config.yaml
n_layer: 8
d_model: 384
n_experts: 80
experts_per_token: 6
d_expert: 96
d_shared_expert: 0
activation: "bilinear"
moe_layers: [1, 2, 3, 4, 5, 6, 7]
router_score: "sigmoid"
normalize_top_k: true
routed_scale: 2.45
balance_loss: 0.000631
balance_bias: true
router_bias: true
n_groups: 8
groups_per_token: 3
init_std_router: 0.0102
lr_router: 0.000324
vocab_size: 16384
norm: "rmsnorm"
norm_eps: 1e-07
tie_embeddings: "early"
optimizer: "adamw"
lr: 0.00133
beta1: 0.95
beta2: 0.98
grad_clip: 0.5
batch_tokens: 131072
seq_len: 512
train_tokens: 561200000
steps: 4282
dataset: "wikipedia_en"
Below are experts of layer 2 (counted from 0) of a mixture-of-experts language model. Rows are named gate (a neuron's input weights, with its number), up (a neuron's input weights, with its number), down (a neuron's output weights, with its number) and show model dimensions 192-255. Each number is 500 + 40 x the weight over its row's rms, rounded and kept within 0 to 999. Numbers have three digits each.
Before each expert's rows: a language model's description of what the expert responds to; "mostly gets" lists some tokens that are sent to it at least half of the time. This comes from a sample of Wikipedia text that the model never trained on.

# expert 59
It responds to: Biography career verbs. Verbs and pronouns in biographies describing careers, especially became, served, joined, later, he, his, after a subject.
mostly gets: " became", " served", " now", " Don", " become", " just"
gate0:550512500532586475531535500449464545490556540517520513462499497535451419470522359475513487445527521467490468453461576445501500468512523526463453515504492447464508488527500550408474501438483458
up0:491492452565525552509500531509523486451548510468541522477488476490426491546505484392495444558535480479518510469511488484498531490501505546422448487494518447534442430531509501498490458457544519
down0:472521475388545441412487494525484525507545466504550506492627499536526497474458553485496471479626504508499510465443520559588508489531592485495404536498433506542506427527476548533533433472496516
gate1:479502440486514489487485451468471509390508500476500478604583447478476540502534506509443525490548486574422503496536532483428498521497485522421568390477475500503459498525498462460551624486545525
up1:460500525436547482553504558524511506490521438584529504502408499426534548596566395478464550470511504529582434457498479491478502527512499510481482542624507531480485480545467507487488440525542490
down1:508474508462496532449532437452463498495469468445535588477463546496512397522476418518487497438540493493500492505537531502493472528526603499495446480497525481501545519515526529492533429513546508
gate2:500513440548445539473542465432528502550543496499513449474512490510497548470458523527503518502458500497492553524508509499487491557591486547476488500481494473459463470474496501543459533444482422
up2:566514448479461488535554449472462471501472501543509445471548457462495502540498488485509534573482490441535600492489495528501501453471419480542480506520447525489435521550463584512539560413452495
down2:459499560573482451551609519445506521547466573529495476433451567538462501487484598466539445488556520509461508537525479521483557501517501561524556482505473487458469521457566512519555547469529478
gate3:506457526433381420489515483614482461506519479476522594499519497511488498530469512501561471592543515404490549467499471482450461432509452477527476476534447495489492530470461497417471508519514457
up3:502427504529522438523577463464537548472469513500548526477545523592467504533524477576531453501521449461551506488521485507569500482490510488497537498495485559497553497445483525518477523454461456
down3:399416527517500485507504431573516488552449529544546521482501506498527589522506510401505539590499449531500475500477440560497503447538550432520505560527437573475520505517464530513475605470497531
gate4:495501483499503549487479520491539447459509491562454480534446500497574553455503542547525421508505439511548438469514526492569536539551524504453534550456503498504525489569496478512520444429523476
up4:554532552357497485473574548470398395594522481461536484470404480505385506469462515520517497494406436443518507525431533505529542505383539478420513472485409484477499501513524497512509500495519508
down4:471515542428434499429473522483498521464449533521470476448563452500509449477488591425458439537417509484601486553471534480508523538549495518496546573449465501568505477534468534403549523526455434
gate5:502528513567531474473469498527561497476499500529512478588452503501524578475443398521502500402508503517512487557505492494525490486683561500478519533472548508503509518527527530491467514440557496
up5:498484476490459483509534578569517510483533531487472469576500507415502472510544457564399472445523506507595502580487447498525504505500483459519444453480508494496508461505424467499517513520486498
down5:501558483511449508509449531456453500511441465526499453565512594464414532495465461489461463494523468437501491494518467445511560509446500527504478440561573606501489477484490500475567526426577532
gate6:544566513453494522562510498480458447452577484453540506508496457542504610496467534468467587571538547548500468445429494436414462494405566538416498513477557436461572435510513449475587486477496440
up6:609478423497525471492401542513520488451542542494494496502449503389536496428487458544576492482495513439494475540488513538464484526508448474522525491536502592519576579384438473454550534500479425
down6:540496443448454439475435536519503492525500520508534506535500453556478487501439486520543471472441481447522568468473530430500422507514526492432536467514520482455562506480473451539468507541510410
gate7:459521497499510500537480549475461532484521478457492519461478517530442460479504487473567537443498495573456508535571499504518499502531509530519475483486467413431471499478491446531420509569490480
up7:535554437479496549505441478524470460497515588503370502525491534514510474619467460518498492497433519543463456460499423503433519500496551523463512515458559556509551544478483473510470551435468516
down7:405509504544541569487485543492531469481478540571472554414479484525457444391540540489503548578468464492539494472533491443502552436449486506559496509466449515448444443501408532473452474504493519
gate8:474441506500496583527503496501564492539503544492514470522531546494454511513598499517583504497496492482471459526508511446492499452542525488506532502470508573428519571473594497474595482535507415
up8:478521523575507550491531512520515517476544513433495524553472417500497508584471486460501493417415471456501505478519487502514441483501545511499442517507499502516569456506413499534489635492509516
down8:463539493474483522504475500492458457529471530526492452518594444511522500454480424483491535495495500466539487511515434489495451499452469510469536467482402529544530501500531545474476552483435620
gate9:587503486467540506544474422514519538510481452467524484551492444505400507442505477528492533435488600509493507519497457443494520513455492471510470464447459465461475447486531474489477505552554499
up9:471493477570483473519402500507520534505516502496500540479462518494518511489540488500479455483558525519502522500518495556551550525452440501465462513553495498494545492520471500561396549535492497
down9:430450468447514507519411470485496548547487509465515507492468574438493557521512581445505502491522521503443476540517502532583479531499488518503484503541478503540510443468540492527536496510492550
gate10:495501511495564477565527526542504494493473476484587474545472537464503500516475442536502430378495470437452510478466493514415419508524554507484462463461515535506494502543459461554507519515399483
up10:411487512445580551446546512465476497457477511532462480535503478489585411462523471558480523480511468489490484482583497428570477447501475539474500511506508500520549508513501430490500465439574527
down10:498539481442469530509486562469433496542503490571441514514453509528527499529436507468484499445476507530518490499564492491520488490505481529500520533519434436523472509491483521463488463412549494
gate11:485502569533498512454473487520458581421386523496510480384480558577400571506536558521488487489484456475533487570464496486518507558503511529483498527503505498520472465482497454520475540489495513
up11:497493572420490562493554498500503469556507561521495415408551507447450493479535437500514470474471495514524425499531445578530494509534461490454466504487499424458488557383543551521543467413550510
down11:469464485468493589450446525435525517542537545566496490489478575501571530454467594493511536498536520595497530537531524426505489551466498553439523492489468464500524514494491472422530514498473527
gate12:521434500480502495441465440560525517472429472532514461465438476367556508454524408499436515501531497531502493499545510508537490520443472545510452509495529455504492471443495484513531506493499454
up12:572570463526519497497492494534511507454463455567548501618521548479491490551444497511525487541523469626530517513444442539479438444443605518455496492438499571501480504510479487562492514496481436
down12:448398505494527489443453473533499530522470567483493489461554548444514470563467535500571492532508515571481537493479509593513571473556533541497570500542522466503512530451512478524505535522520467
gate13:509482478470535462511477469533585479496515492542501443522484496488513533552509484532508469526574528534478535458512519553522501551521482494523501438482494477408415468488552528478477494507519500
up13:500569489487488533492444467424489472467458514496465555581506514495556503506549444511468436443457495474488491574504510523532523601547506511516508495454478537465469429505475509533477499515535503
down13:507484526508540508508499543424459481510579558557505498534479542526488455513527533523544514536488518487570508499482454545554439516465495483400500540513504500518432554491534495460486487511524499